{"n_experts": 16, "experts_per_token": 1, "rope_base": 3590.0, "init": "normal", "final_lr_fraction": 0.0}
Below are experts of layer 3 (counted from 0) of a mixture-of-experts language model. Rows are named router (the router's row for the expert), gate (a neuron's input weights, with its number), up (a neuron's input weights, with its number), down (a neuron's output weights, with its number) and show model dimensions 0-191. Each number is 50 + 12 x the weight over its row's rms, rounded and kept within 0 to 99.
After each expert's rows: "mostly gets" lists some tokens that are sent to it at least half of the time. This comes from a sample of Wikipedia text that the model never trained on.

# expert 12
router:29 36 56 57 44 55 44 52 62 56 50 45 52 57 41 39 58 26 46 39 42 67 43 37 52 51 62 65 27 69 46 42 39 60 66 36 50 47 65 34 58 73 44 35 62 52 47 48 33 31 54 45 41 47 50 76 45 35 50 54 56 46 42 65 59 50 77 50 54 39 29 54 60 36 33 54 70 65 54 41 60 15 66 37 40 67 51 42 44 41 42 56 42 50 38 20 74 49 45 60 31 47 30 45 76 46 58 35 53 56 42 58 43 32 53 25 41 47 31 50 74 47 73 46 60 55 46 63 51 57 57 55 38 47 53 52 69 69 58 52 50 31 49 62 56 60 70 28 50 48 66 61 47 65 37 42 37 59 52 42 56 52 50 53 64 29 56 33 82 62 56 42 53 52 44 52 60 34 46 33 45 44 54 48 30 48 54 53 56 38 42 56
gate8:51 55 39 55 33 44 68 40 37 42 27 37 41 65 53 56 53 68 60 58 48 36 53 52 63 42 40 64 54 57 68 65 48 47 65 46 31 39 54 51 35 49 45 55 67 55 42 39 45 42 40 42 50 57 55 71 45 60 58 62 51 43 54 38 55 48 51 49 37 34 57 39 46 61 46 46 45 48 69 39 46 72 53 30 63 59 58 57 58 42 18 49 60 31 45 64 52 30 76 36 58 60 35 67 47 52 51 74 48 34 40 61 54 53 53 55 38 81 59 50 36 60 67 43 54 50 38 76 37 32 42 52 53 55 58 11 53 46 37 62 66 51 46 35 33 51 62 41 58 61 40 45 66 39 40 37 41 43 67 49 48 45 55 52 47 71 42 50 60 25 30 50 63 50 53 37 39 71 45 50 67 68 75 47 74 45 42 47 45 67 38 74
up8:44 27 46 60 32 63 69 40 42 50 62 35 59 59 60 48 49 45 51 55 61 33 29 44 38 78 46 60 75 57 43 75 48 36 36 58 49 39 57 55 36 39 67 27 46 49 40 58 41 59 51 54 77 72 59 49 19 47 51 49 36 58 42 47 58 52 51 53 45 70 42 30 44 50 51 63 61 59 48 49 61 54 43 45 63 58 50 68 27 71 17 42 60 42 46 55 45 48 60 44 54 48 40 40 48 63 48 34 52 49 45 45 37 37 62 48 62 40 50 48 52 66 37 35 74 60 69 60 59 45 50 44 63 55 29 39 66 70 30 36 70 66 27 34 70 62 51 49 39 58 46 55 43 48 58 40 51 25 37 61 58 49 50 31 50 52 53 52 62 71 72 36 42 52 42 41 38 62 59 40 60 62 42 41 35 56 34 45 51 32 41 49
down8:54 45 58 43 64 36 26 52 55 73 47 51 39 64 67 55 59 44 56 65 46 54 47 47 40 54 42 31 54 34 56 47 71 61 29 58 57 63 30 57 53 42 67 37 48 60 41 53 67 55 33 52 51 68 62 49 52 48 42 35 38 71 52 51 48 48 20 49 42 70 57 64 57 42 44 77 55 52 56 43 60 53 38 54 30 63 82 60 58 65 61 42 50 43 77 32 42 56 50 61 44 44 57 44 64 48 55 35 58 47 63 37 56 54 52 69 54 64 43 69 55 52 56 53 50 46 61 47 60 45 50 39 51 37 46 28 42 61 36 64 50 47 64 47 35 46 61 57 41 85 57 37 46 47 52 51 53 45 56 44 45 30 60 30 51 47 23 35 25 47 64 29 35 28 36 56 55 40 50 53 43 62 42 35 43 55 36 35 67 36 86 52
mostly gets: "ious", "ically", "ional", "ance", "ical", "ful"

# expert 14
router:28 51 80 29 57 38 38 57 53 39 49 59 20 44 43 43 56 42 34 53 54 66 49 31 44 47 53 60 47 85 49 43 68 52 41 51 56 47 59 43 56 47 58 28 47 67 48 41 54 46 31 58 44 41 67 81 61 41 49 57 66 40 49 46 61 54 45 67 65 53 37 45 57 57 68 32 40 59 59 55 61 09 47 51 52 47 55 40 29 59 53 66 47 27 44 46 65 57 57 38 36 72 51 76 75 56 48 68 31 24 44 40 45 52 40 37 47 52 44 55 60 47 50 38 56 57 43 30 48 59 56 71 41 54 38 43 66 59 53 54 47 53 55 69 43 67 58 59 40 47 37 44 57 61 58 42 46 73 52 64 38 68 52 61 68 52 38 31 80 45 60 33 43 57 40 52 43 33 54 53 50 56 40 60 53 47 35 38 46 49 49 61
gate1:68 59 38 73 51 62 49 41 33 50 57 42 36 56 67 47 63 53 35 37 36 36 47 57 43 49 44 63 55 49 51 38 45 59 63 48 59 46 57 80 45 74 52 76 51 53 58 73 33 58 55 37 46 44 40 66 62 26 40 62 69 54 42 50 36 42 56 35 50 45 56 56 63 44 41 61 61 60 40 45 53 43 67 32 17 51 38 50 56 45 48 42 46 66 54 52 57 65 58 38 49 45 48 51 57 69 33 46 51 61 42 62 29 46 64 57 46 47 34 74 44 29 45 64 64 33 54 65 45 50 55 57 68 54 59 48 31 48 36 61 46 49 63 61 43 55 52 46 22 19 46 48 56 57 33 49 28 37 40 60 52 43 39 63 62 58 19 44 45 80 37 46 65 46 64 59 70 52 35 46 62 51 70 36 66 36 56 61 61 63 56 53
up1:51 67 56 37 65 56 25 43 45 34 64 59 34 52 70 41 57 65 57 46 51 45 46 67 35 49 59 48 67 44 41 30 58 51 57 57 46 69 44 44 43 68 28 35 61 49 56 61 22 38 48 52 51 37 38 29 80 33 57 52 44 57 58 52 42 66 46 80 51 41 54 65 59 43 74 53 61 62 52 62 64 21 27 47 47 50 57 51 57 37 43 75 42 58 42 62 48 49 41 52 59 44 49 59 51 58 38 42 39 40 64 58 50 51 54 53 43 71 76 36 56 33 58 61 52 45 61 57 75 53 71 52 53 40 41 62 43 55 38 61 61 56 42 77 67 51 33 56 26 31 22 54 49 59 54 42 48 44 38 51 24 53 41 67 55 47 21 31 54 50 58 61 66 41 32 68 46 65 53 58 53 43 46 47 55 52 54 61 48 50 36 54
down1:36 60 47 35 52 58 52 70 46 55 52 40 48 45 52 57 49 40 45 62 44 51 56 55 61 35 60 50 35 43 64 70 47 54 43 54 44 49 58 55 47 49 45 68 39 40 81 41 29 31 30 56 41 37 57 31 65 46 27 49 62 58 33 53 64 51 37 66 58 63 50 50 61 52 58 41 30 81 69 46 42 33 37 63 49 45 48 65 38 55 24 64 57 55 43 38 40 56 63 55 58 60 35 65 69 52 44 30 68 39 43 40 50 55 41 61 55 41 34 41 49 51 61 64 61 53 43 24 45 56 58 61 19 63 55 54 27 74 57 53 77 62 58 47 54 58 43 49 53 43 52 48 34 52 41 22 50 51 59 76 43 48 72 59 50 54 48 55 40 66 34 41 52 69 45 55 61 52 63 31 69 57 56 71 60 54 44 41 68 54 49 22
mostly gets: " round", " (f", " football", " tw", " Champion", " kn"

# expert 10
router:56 49 55 58 50 59 47 48 69 62 43 62 50 50 49 56 63 44 49 34 33 59 58 51 51 77 34 64 44 85 41 20 67 60 74 38 54 51 61 40 43 58 31 38 67 56 53 59 41 72 60 38 47 67 42 72 42 26 52 35 59 31 49 44 44 32 37 66 67 38 39 37 70 49 56 48 55 76 42 53 52 35 52 35 44 78 58 54 49 43 32 66 45 33 59 38 72 45 54 53 49 69 38 40 44 53 55 44 55 40 60 67 39 58 60 33 37 71 37 42 50 34 49 45 42 59 53 56 68 49 52 48 50 69 48 35 70 72 50 63 44 52 69 47 71 60 68 56 35 60 54 35 51 50 40 47 52 58 43 61 45 73 61 52 53 43 70 36 76 53 50 34 47 53 59 57 45 43 59 64 71 49 55 58 55 52 48 62 56 50 33 65
gate4:61 53 44 55 52 75 65 36 48 48 52 52 63 52 45 44 43 32 43 61 47 64 57 73 62 51 55 47 50 54 41 70 35 54 54 73 53 41 65 36 54 57 61 53 28 44 65 64 36 46 53 39 51 34 38 67 47 58 51 37 30 35 48 43 51 54 66 56 83 57 39 41 57 29 42 54 33 46 41 42 63 36 48 62 79 31 51 50 39 51 66 51 63 50 42 54 42 27 37 43 47 44 35 50 42 57 35 37 69 62 42 44 38 26 45 58 36 47 62 67 48 54 49 61 54 29 53 73 12 40 55 44 67 61 58 41 47 41 32 50 23 38 33 29 57 64 46 36 26 30 58 41 45 53 57 38 47 49 55 45 49 30 62 72 41 41 33 55 50 47 39 26 48 44 33 39 56 69 52 56 49 46 46 54 63 40 59 39 46 64 58 60
up4:36 62 40 74 52 38 50 54 54 34 46 68 40 30 71 45 46 49 52 34 68 64 58 44 53 52 56 42 38 58 60 70 70 55 46 56 53 52 27 47 54 56 72 40 70 37 48 40 38 38 41 47 63 44 62 55 60 58 59 47 26 48 52 33 59 67 36 20 46 44 55 80 45 44 58 38 50 62 71 51 60 61 35 50 40 64 64 75 56 58 34 35 55 54 56 61 57 34 34 66 53 42 61 34 59 68 64 47 79 52 60 56 49 53 50 58 42 55 66 56 41 53 52 45 53 60 64 47 50 63 56 36 45 66 57 59 28 63 43 62 43 64 39 46 63 28 56 57 46 76 48 37 44 48 60 54 41 70 52 48 40 47 54 58 53 64 50 18 34 29 41 39 45 20 67 35 50 31 56 43 71 43 46 63 63 54 45 57 44 59 40 47
down4:71 43 57 42 59 32 31 58 54 68 57 46 43 59 54 49 50 46 55 61 57 47 55 45 75 66 30 66 60 51 52 68 58 76 66 34 37 70 24 44 56 58 34 46 62 53 40 51 34 60 58 26 43 46 59 78 52 49 64 49 52 25 69 38 31 57 17 34 44 16 45 36 60 69 69 54 40 47 44 54 41 28 44 63 45 50 48 60 23 44 50 43 56 45 58 48 70 43 48 42 50 56 39 48 38 55 59 54 54 43 67 64 43 62 49 51 71 45 44 55 49 62 52 52 37 61 55 59 55 51 47 63 44 73 44 37 62 33 41 70 79 37 54 51 37 53 53 39 50 46 38 59 43 42 42 52 42 37 65 54 52 44 39 44 69 59 57 49 36 76 53 49 53 35 46 61 53 36 42 44 38 52 56 36 53 68 53 58 71 39 29 59
mostly gets: " g", " family", " years", " sh", " number", " h"

# expert 6
router:51 42 64 43 34 32 67 56 59 64 39 40 33 61 32 50 52 44 38 47 68 52 46 48 56 53 50 29 30 71 42 57 48 57 72 15 50 52 74 72 53 51 81 55 52 46 52 51 39 41 50 42 44 60 54 60 61 43 44 69 56 59 36 47 58 47 73 52 72 45 37 51 57 44 70 44 53 46 51 38 46 39 57 41 51 67 60 49 40 42 40 54 51 29 34 21 54 34 70 47 43 57 17 51 55 44 27 40 38 38 23 46 48 53 39 28 29 71 50 60 68 51 70 56 52 62 66 46 45 57 65 54 50 58 40 57 61 61 36 39 48 59 41 48 67 44 67 38 46 70 79 53 50 37 40 53 49 44 59 46 36 61 51 54 54 40 31 29 74 52 49 45 51 57 51 55 45 43 69 47 63 61 51 45 48 34 50 58 57 57 49 66
gate16:36 56 58 47 53 58 46 24 44 57 53 19 50 60 58 42 21 48 56 57 37 64 53 55 65 50 50 44 43 52 52 42 34 73 56 58 65 49 60 49 58 43 40 44 36 45 33 61 63 42 44 46 53 42 47 46 38 49 37 48 65 55 45 56 30 52 47 38 54 32 57 56 31 59 46 46 67 35 51 31 46 53 65 51 43 62 54 48 44 43 19 46 64 54 18 35 59 40 46 45 42 52 38 40 37 14 28 65 59 54 67 59 58 39 68 36 44 48 40 53 54 72 26 47 52 63 41 52 30 41 48 44 61 67 78 37 40 65 51 51 53 34 73 58 41 56 52 50 57 61 58 46 56 49 23 53 55 55 45 62 36 45 46 31 51 24 68 32 39 57 45 42 60 50 26 52 42 40 37 47 59 52 55 35 69 61 39 54 72 33 50 65
up16:56 46 34 36 78 66 36 44 53 58 36 47 64 54 44 67 37 51 34 35 60 78 67 31 56 51 52 59 44 50 69 63 46 60 46 32 43 48 41 55 50 66 51 47 37 24 47 57 44 47 45 40 47 43 47 55 50 53 47 52 50 42 36 58 45 48 49 46 54 02 49 42 57 48 22 34 58 63 44 50 43 40 49 51 53 48 49 55 67 44 56 70 45 51 72 51 59 56 45 05 35 75 55 57 68 39 52 63 52 49 52 64 36 39 32 59 31 55 59 57 48 42 71 45 47 38 41 64 17 55 55 63 51 61 40 54 72 56 37 43 63 68 59 39 42 55 60 56 42 35 68 43 56 53 58 57 26 48 46 27 45 39 65 35 57 61 44 39 47 49 42 51 61 61 55 55 67 60 47 41 49 73 44 40 57 36 36 50 51 31 47 59
down16:69 21 68 49 39 48 54 39 41 54 46 58 56 62 56 38 51 71 56 50 50 47 43 66 45 59 45 32 21 29 72 45 61 57 57 64 39 44 56 61 60 59 50 34 54 47 53 64 75 43 56 56 53 44 57 27 32 64 43 59 48 56 33 55 27 33 52 57 37 47 47 40 36 41 59 46 61 53 47 50 42 53 74 61 25 45 57 40 43 44 57 52 53 43 35 44 31 81 47 46 28 46 43 38 46 46 43 44 54 42 56 67 47 26 50 56 53 57 27 59 73 40 45 71 61 37 47 43 47 38 51 56 44 62 48 60 51 60 35 43 61 38 41 68 62 53 72 24 45 61 43 58 61 65 53 38 69 59 43 55 49 26 57 48 44 53 51 63 29 45 52 57 68 47 56 44 35 28 67 42 69 52 43 43 54 56 37 62 65 75 35 74
mostly gets: " as", " became", " served", " called", " become", " &"

# expert 2
router:46 43 59 48 51 40 46 50 35 40 47 37 26 63 41 39 72 43 37 55 56 83 65 55 51 63 50 53 38 70 53 55 53 71 50 47 49 57 56 36 56 62 67 58 72 39 48 54 54 21 60 65 56 47 53 62 38 51 55 34 59 63 35 54 56 36 55 47 58 34 40 79 67 51 51 35 63 53 54 63 55 32 48 33 42 61 66 44 58 33 49 66 61 58 43 30 67 32 73 53 50 46 25 65 59 60 37 46 45 38 46 52 49 71 65 26 24 49 38 50 59 37 53 35 52 49 65 58 62 31 59 53 28 66 41 51 54 68 42 53 36 49 52 58 41 65 50 42 45 54 74 38 53 47 40 42 47 49 44 71 58 57 38 55 60 37 35 37 71 65 73 41 47 47 44 57 59 47 70 41 65 38 42 77 35 54 40 53 40 62 45 62
gate0:65 46 43 39 31 55 64 46 43 53 73 44 64 44 56 56 37 49 46 46 49 55 65 78 56 34 36 60 36 48 49 43 73 04 49 48 49 45 45 52 40 62 34 44 71 39 62 59 51 55 65 39 68 47 51 62 58 33 42 38 41 41 46 59 50 47 61 50 67 33 29 53 49 34 47 45 50 41 53 50 60 53 77 48 71 53 71 43 46 47 60 69 45 49 48 48 38 54 33 52 52 36 36 47 38 48 64 57 45 50 47 34 45 39 53 74 37 60 41 62 49 55 37 47 58 59 55 76 33 43 47 39 37 51 77 46 44 63 50 54 41 36 59 39 76 47 56 50 50 47 72 13 43 50 50 38 44 54 77 48 45 54 44 45 42 30 40 53 38 42 48 35 40 38 36 39 46 50 48 77 44 35 58 34 55 37 45 69 21 51 54 34
up0:49 58 37 35 49 41 70 29 64 52 45 35 70 64 58 62 45 63 77 46 41 33 55 42 67 50 58 45 51 46 50 46 71 55 43 47 16 58 52 39 37 70 70 41 35 48 44 65 42 48 60 47 49 64 67 48 35 54 45 31 44 53 23 49 38 59 62 52 50 41 43 63 48 47 49 50 54 42 44 44 13 49 60 63 47 71 44 47 58 47 40 34 71 34 67 53 43 59 60 71 38 52 49 51 33 28 44 46 59 62 48 53 45 64 57 34 49 57 19 44 44 58 49 53 75 41 37 63 37 39 60 75 47 55 58 48 54 52 66 73 57 48 61 57 61 60 52 47 45 42 59 78 36 40 44 46 40 72 57 46 48 47 45 46 70 64 58 59 41 67 59 48 64 56 46 53 49 59 48 52 60 50 62 45 67 32 64 59 68 52 17 37
down0:61 48 49 50 56 55 52 61 54 54 48 70 61 19 55 53 65 45 30 59 51 51 53 40 36 34 48 40 52 42 57 61 25 49 39 29 52 32 72 47 44 60 57 50 47 44 56 29 46 28 53 31 45 28 56 76 41 46 44 33 74 41 47 32 37 33 43 57 31 42 28 58 43 50 44 34 47 43 63 44 55 62 60 57 71 59 57 56 37 50 33 43 68 66 41 38 48 71 47 45 50 36 54 62 32 35 44 70 37 54 59 42 84 57 53 53 41 31 50 46 53 49 33 62 35 62 47 34 34 49 60 49 66 32 44 50 64 46 50 57 48 49 38 33 65 51 40 11 41 42 54 57 39 71 31 56 43 57 59 64 56 60 84 52 42 55 55 47 51 54 55 61 48 56 40 57 60 64 41 49 57 62 37 66 28 54 54 55 39 54 48 53
mostly gets: " they", " he", " which", " would", " when", " She"

# expert 5
router:44 52 44 36 38 35 62 51 34 48 53 40 37 62 63 39 67 34 37 46 50 61 37 69 35 56 45 55 34 93 40 33 41 66 50 39 52 41 57 52 54 54 32 51 59 41 34 51 60 36 67 54 67 57 45 52 37 34 48 34 56 49 27 62 46 50 67 65 68 57 56 65 46 65 22 45 48 51 54 52 50 33 60 25 67 75 72 35 39 52 21 63 44 25 58 31 76 48 46 73 32 53 51 53 67 51 60 52 46 35 35 66 49 56 57 29 49 54 46 46 59 28 51 68 54 43 49 40 56 57 58 33 55 71 45 48 73 45 51 53 28 59 59 50 46 57 49 45 44 54 56 44 63 39 47 45 46 41 44 70 62 41 39 43 60 59 41 42 66 49 56 47 60 54 40 37 52 40 51 52 43 38 42 52 49 44 60 36 44 50 35 79
gate1:56 61 54 56 48 56 46 66 65 52 46 44 71 58 57 65 47 66 41 55 60 51 50 56 52 57 50 36 30 44 54 48 56 27 57 39 44 42 65 53 63 50 55 50 38 51 55 51 41 37 50 79 51 72 54 65 64 40 24 58 53 50 45 51 53 54 53 53 45 62 52 59 51 58 40 59 35 55 42 53 46 56 65 67 31 35 49 61 52 34 47 62 32 68 44 46 49 46 50 20 60 47 29 63 28 53 52 44 29 55 68 27 65 58 54 39 40 54 57 56 60 48 49 56 55 43 36 57 37 35 53 66 36 40 29 40 71 42 45 38 45 39 78 42 37 50 34 21 75 57 47 47 56 43 31 47 66 74 50 50 42 33 37 38 40 40 51 62 65 32 48 39 37 61 25 71 48 61 38 55 42 48 61 39 22 51 70 73 59 22 58 56
up1:47 49 40 58 79 52 30 29 57 52 55 54 41 33 37 37 51 40 43 60 63 62 21 35 53 58 72 69 44 41 25 72 58 62 52 42 51 56 49 57 50 48 56 69 64 42 65 18 62 64 35 54 53 44 45 69 58 48 41 59 52 58 59 61 43 58 45 39 38 34 54 39 54 40 61 07 52 76 68 34 64 53 35 34 44 55 42 38 40 42 67 36 48 60 59 45 35 48 44 50 71 48 60 52 56 61 56 53 20 47 45 45 41 41 41 48 47 67 41 60 56 60 65 42 58 54 57 43 32 42 42 86 58 44 30 61 44 29 46 43 35 44 34 65 49 38 51 53 57 52 54 60 40 56 48 56 48 38 65 27 46 38 57 49 53 37 59 48 63 61 40 66 56 55 56 49 74 57 61 47 50 34 52 43 53 44 34 50 32 59 62 42
down1:38 47 56 48 65 59 42 46 57 40 51 57 55 36 47 42 37 36 54 40 40 26 58 51 43 64 36 59 62 62 76 54 67 51 55 47 54 57 46 59 42 26 48 62 46 57 66 59 46 69 62 58 28 22 35 35 51 87 54 49 56 60 34 66 31 52 64 52 42 70 40 69 44 38 48 60 25 57 34 33 37 42 58 54 48 61 47 56 38 43 50 52 66 54 49 51 28 48 39 47 43 54 55 33 55 44 32 38 51 65 23 51 38 55 56 64 53 50 43 58 53 56 75 55 33 65 32 48 62 45 54 40 80 59 39 55 31 26 51 52 56 55 55 51 72 46 74 66 50 42 62 36 59 28 38 52 46 37 51 37 55 45 43 35 47 46 40 46 26 55 48 70 67 39 33 64 57 46 64 55 51 50 43 55 36 23 62 55 43 64 39 53
mostly gets: " ex", "act", " comp", " ext", " design", " part"

# expert 11
router:49 48 72 43 42 50 46 52 40 40 73 39 43 61 52 47 45 21 53 49 46 65 49 57 42 61 52 60 43 99 51 33 67 49 54 38 51 49 55 34 47 58 62 57 63 54 60 70 59 46 54 37 34 51 62 70 60 39 50 56 58 45 43 52 62 32 66 34 44 23 53 55 68 48 51 25 76 51 44 49 52 46 75 56 45 66 56 43 33 44 57 58 48 17 24 48 72 33 53 41 43 54 47 36 45 52 27 47 51 44 42 45 31 36 39 45 52 49 38 57 58 53 52 39 41 51 52 57 70 44 68 71 53 66 47 40 53 58 47 41 35 60 51 70 51 45 58 54 41 72 52 55 37 60 38 47 29 56 52 71 68 57 50 39 52 61 51 37 71 52 44 55 44 58 63 39 61 45 45 49 51 49 49 79 31 40 57 51 43 54 49 52
gate1:41 57 41 50 39 23 52 61 67 46 27 42 33 50 39 50 78 54 59 67 40 54 46 30 45 48 47 50 70 42 31 55 57 50 52 46 56 58 55 36 37 38 22 54 58 64 38 56 59 40 50 79 51 42 54 49 51 60 73 67 47 26 55 56 45 12 30 71 48 68 27 46 58 46 53 53 54 45 40 51 73 44 63 38 66 51 40 63 46 46 46 50 37 36 56 47 55 64 47 42 40 27 45 51 60 59 50 44 49 63 29 39 58 52 81 31 62 60 54 50 51 67 49 50 49 50 44 43 55 57 52 18 45 69 53 41 55 51 70 41 55 31 49 37 36 34 56 58 50 46 61 39 60 50 48 54 64 59 57 39 38 59 72 41 57 29 35 52 59 57 73 32 57 47 45 48 63 41 57 59 48 47 65 38 59 63 31 53 25 45 53 44
up1:38 64 64 67 58 57 62 53 45 57 38 51 63 36 32 45 37 38 50 48 46 53 49 48 44 57 37 73 36 57 47 52 64 57 56 52 36 55 43 40 67 54 53 35 48 49 62 39 48 88 44 41 50 35 35 56 41 62 48 79 35 55 63 32 49 43 57 47 54 56 42 29 48 48 55 70 53 46 60 80 44 38 51 41 51 63 52 54 38 32 47 53 51 45 63 59 37 28 34 51 55 57 48 48 61 68 61 48 68 27 62 41 56 58 62 54 44 48 59 34 62 27 30 42 43 65 50 11 56 40 63 41 52 44 56 42 68 54 57 41 60 53 37 40 63 55 51 61 53 51 72 31 69 69 60 43 67 63 60 47 43 41 56 18 51 29 54 53 67 47 46 33 48 54 60 55 46 32 56 48 42 52 55 42 49 43 56 18 30 44 31 75
down1:59 53 47 54 51 75 40 47 73 49 47 62 41 56 61 58 34 48 38 70 43 55 49 46 65 55 55 31 24 38 49 72 72 51 35 43 57 55 55 59 40 41 50 35 38 60 68 55 37 57 51 60 24 40 59 48 25 46 55 61 52 46 21 33 45 36 34 55 41 57 38 46 54 56 52 91 60 57 39 58 41 43 68 37 44 63 64 60 23 24 48 54 51 54 47 54 46 58 55 53 57 38 41 51 23 65 65 53 41 60 78 35 70 45 36 58 29 39 61 34 50 48 36 33 42 49 55 25 49 43 45 32 49 34 61 50 59 45 48 34 56 44 46 43 51 54 34 58 38 52 36 52 55 40 77 41 58 51 49 60 46 51 38 57 44 46 61 53 38 66 39 47 49 54 60 52 39 39 38 60 67 36 57 68 60 21 68 40 51 52 41 48
mostly gets: "00", "11", "16", "12", "17", "36"

# expert 3
router:45 40 60 41 50 40 42 33 69 59 53 39 27 61 64 50 80 57 50 45 58 51 53 55 42 63 68 34 59 67 25 39 68 67 63 34 51 58 62 75 53 61 65 60 61 54 39 61 44 40 58 59 40 56 49 67 45 36 51 30 65 44 53 50 65 39 51 60 48 34 28 54 54 46 41 50 59 65 55 53 57 21 49 35 43 88 65 61 61 66 36 60 55 43 34 37 57 33 43 57 42 46 52 58 60 49 49 51 57 50 53 28 54 58 38 32 35 64 43 44 57 43 47 42 48 48 60 41 47 57 59 28 49 73 35 35 69 58 63 54 52 59 57 64 58 43 67 31 56 54 55 38 60 42 29 50 40 33 56 57 40 51 44 38 59 53 36 19 82 56 48 42 47 53 39 35 64 53 46 50 55 39 47 76 35 54 68 41 51 30 45 64
gate2:61 66 49 62 30 40 57 42 58 61 47 24 60 39 45 48 55 65 68 68 48 39 47 42 64 34 57 50 25 57 62 56 42 60 36 39 57 36 47 59 49 38 43 46 55 48 49 72 56 56 50 58 39 47 30 52 73 53 53 59 53 29 41 28 59 54 31 33 56 34 69 51 54 37 70 55 50 44 36 42 42 65 71 32 50 73 54 52 47 71 65 72 59 42 56 31 65 40 62 47 60 41 65 39 38 49 57 78 51 45 65 49 59 32 43 41 40 53 39 50 44 42 55 43 26 46 63 54 59 26 47 45 54 42 73 33 59 65 50 53 46 58 41 54 38 33 48 40 34 58 69 52 68 38 28 51 63 59 53 63 40 44 63 34 44 39 73 46 56 42 23 28 44 53 46 32 62 52 58 65 49 60 32 61 45 41 51 32 34 52 41 63
up2:30 51 47 61 48 54 38 50 39 40 54 49 58 61 44 47 41 46 25 64 43 44 49 34 44 90 38 41 41 47 50 34 46 43 40 49 48 52 56 53 53 29 61 49 56 64 61 53 39 51 48 56 57 51 58 58 54 57 79 48 32 52 63 59 54 44 46 67 42 36 36 74 44 81 56 42 42 74 67 46 57 39 35 49 58 36 71 62 58 46 20 37 63 55 39 71 53 67 54 55 46 53 32 72 46 49 64 50 23 40 23 45 43 69 56 61 67 62 66 53 75 71 40 51 53 51 46 46 37 57 63 48 68 60 30 62 43 31 36 38 59 57 45 52 26 56 44 60 70 51 52 55 41 65 62 55 61 36 46 61 56 61 50 47 65 65 34 55 36 63 40 57 46 40 41 46 42 57 49 39 63 37 47 49 44 59 24 42 30 60 56 42
down2:69 41 56 48 25 63 48 47 64 67 56 42 69 50 62 55 51 53 48 62 42 56 67 39 42 38 40 48 35 77 46 50 53 58 54 65 67 46 26 54 58 45 29 51 61 33 46 48 30 48 38 37 53 47 56 56 60 46 42 52 48 60 51 44 64 85 55 50 40 55 56 45 82 51 56 54 48 59 45 67 61 62 50 49 55 79 73 46 28 38 46 67 50 46 64 20 81 63 51 42 25 32 55 45 43 39 68 51 72 48 31 39 57 55 44 44 54 57 63 38 36 40 25 65 66 33 43 65 61 35 57 46 43 42 24 71 28 59 41 61 60 46 41 42 58 43 32 63 28 55 69 51 51 68 56 69 42 45 49 43 52 50 56 52 50 55 49 63 42 31 51 39 47 56 61 48 41 52 44 66 62 52 54 50 44 48 64 51 47 49 61 42
mostly gets: "s.", "a.", ").", ".", "y.", " in"

# expert 4
router:56 34 73 45 63 53 58 44 57 44 51 54 34 64 38 36 61 43 52 35 62 70 45 38 46 50 48 59 67 99 38 51 68 76 68 36 48 47 62 56 61 62 71 49 57 46 18 50 37 48 52 36 38 34 48 87 51 41 47 45 60 55 35 45 41 39 62 51 37 45 32 48 61 40 63 54 51 55 47 49 66 27 49 45 45 63 53 54 53 48 43 56 50 40 40 40 88 29 56 44 31 63 45 63 44 47 38 48 50 38 43 66 48 46 38 33 59 47 62 62 59 57 58 41 56 62 50 49 54 41 62 50 40 68 42 42 57 62 54 54 50 68 51 48 41 52 73 40 45 41 48 41 49 37 40 56 46 43 44 61 23 48 47 52 47 47 26 57 47 51 62 38 42 49 59 44 52 37 68 48 41 64 41 62 60 44 52 53 46 60 59 58
gate5:56 52 45 43 54 26 18 53 63 57 61 51 44 61 67 39 61 31 52 59 18 26 56 57 32 56 44 48 60 63 46 59 38 64 52 43 65 64 52 61 22 48 52 42 69 59 76 43 65 49 64 66 51 54 59 61 52 61 59 66 56 58 55 50 67 59 51 46 51 36 34 54 71 65 56 62 72 54 43 45 64 50 51 43 55 33 57 48 57 46 31 69 44 37 51 32 55 44 54 41 52 36 37 46 51 67 52 43 67 34 43 28 29 38 71 49 59 65 44 63 60 51 63 59 24 58 45 45 40 69 56 36 76 47 64 57 55 54 33 51 28 54 49 62 58 51 50 44 43 57 31 80 54 52 41 45 63 39 36 68 65 69 33 44 55 44 59 51 77 64 46 42 54 64 58 53 49 59 57 59 41 68 44 49 50 48 64 60 41 41 46 35
up5:56 66 55 36 40 49 50 45 48 35 50 48 63 41 58 45 50 33 30 41 63 48 52 24 64 50 58 54 51 37 52 40 47 59 57 59 62 36 50 53 37 47 57 71 53 25 58 43 55 32 60 53 53 56 43 55 52 72 23 58 59 45 48 57 47 64 42 41 36 69 46 46 57 59 45 34 55 42 42 55 32 44 58 52 47 68 45 50 72 46 38 56 45 53 38 41 79 58 65 54 30 44 43 55 56 36 35 30 50 43 47 55 41 43 55 35 68 52 77 41 66 68 43 27 58 24 54 62 50 38 56 49 34 28 45 47 44 55 45 51 59 44 65 36 22 39 52 59 71 55 65 81 62 43 49 49 20 63 71 43 69 44 41 45 39 55 60 76 43 19 56 47 53 59 46 68 65 40 63 23 55 52 37 43 53 44 36 35 50 48 54 43
down5:36 49 53 33 48 66 42 60 60 44 28 39 45 39 41 34 54 45 58 44 61 55 78 51 55 57 31 34 43 61 58 56 47 53 65 56 48 23 52 54 55 38 49 55 47 50 43 29 48 39 73 43 68 75 44 66 33 49 45 68 57 74 50 51 39 53 54 59 60 50 47 65 44 64 42 30 60 47 39 70 61 74 62 41 40 52 30 41 57 32 43 65 36 58 58 46 43 48 48 49 57 44 37 46 71 47 70 47 48 38 66 47 50 38 67 36 65 42 78 50 55 61 62 47 54 62 39 36 55 64 38 57 54 32 55 59 50 66 28 34 52 52 56 39 49 42 54 52 58 55 65 69 59 44 41 53 20 43 50 56 60 52 26 49 44 50 54 70 85 26 50 46 47 41 46 49 58 62 51 54 67 68 46 29 65 33 65 32 65 44 67 57
mostly gets: "ham", "agu", "ij", "van", "han", "gar"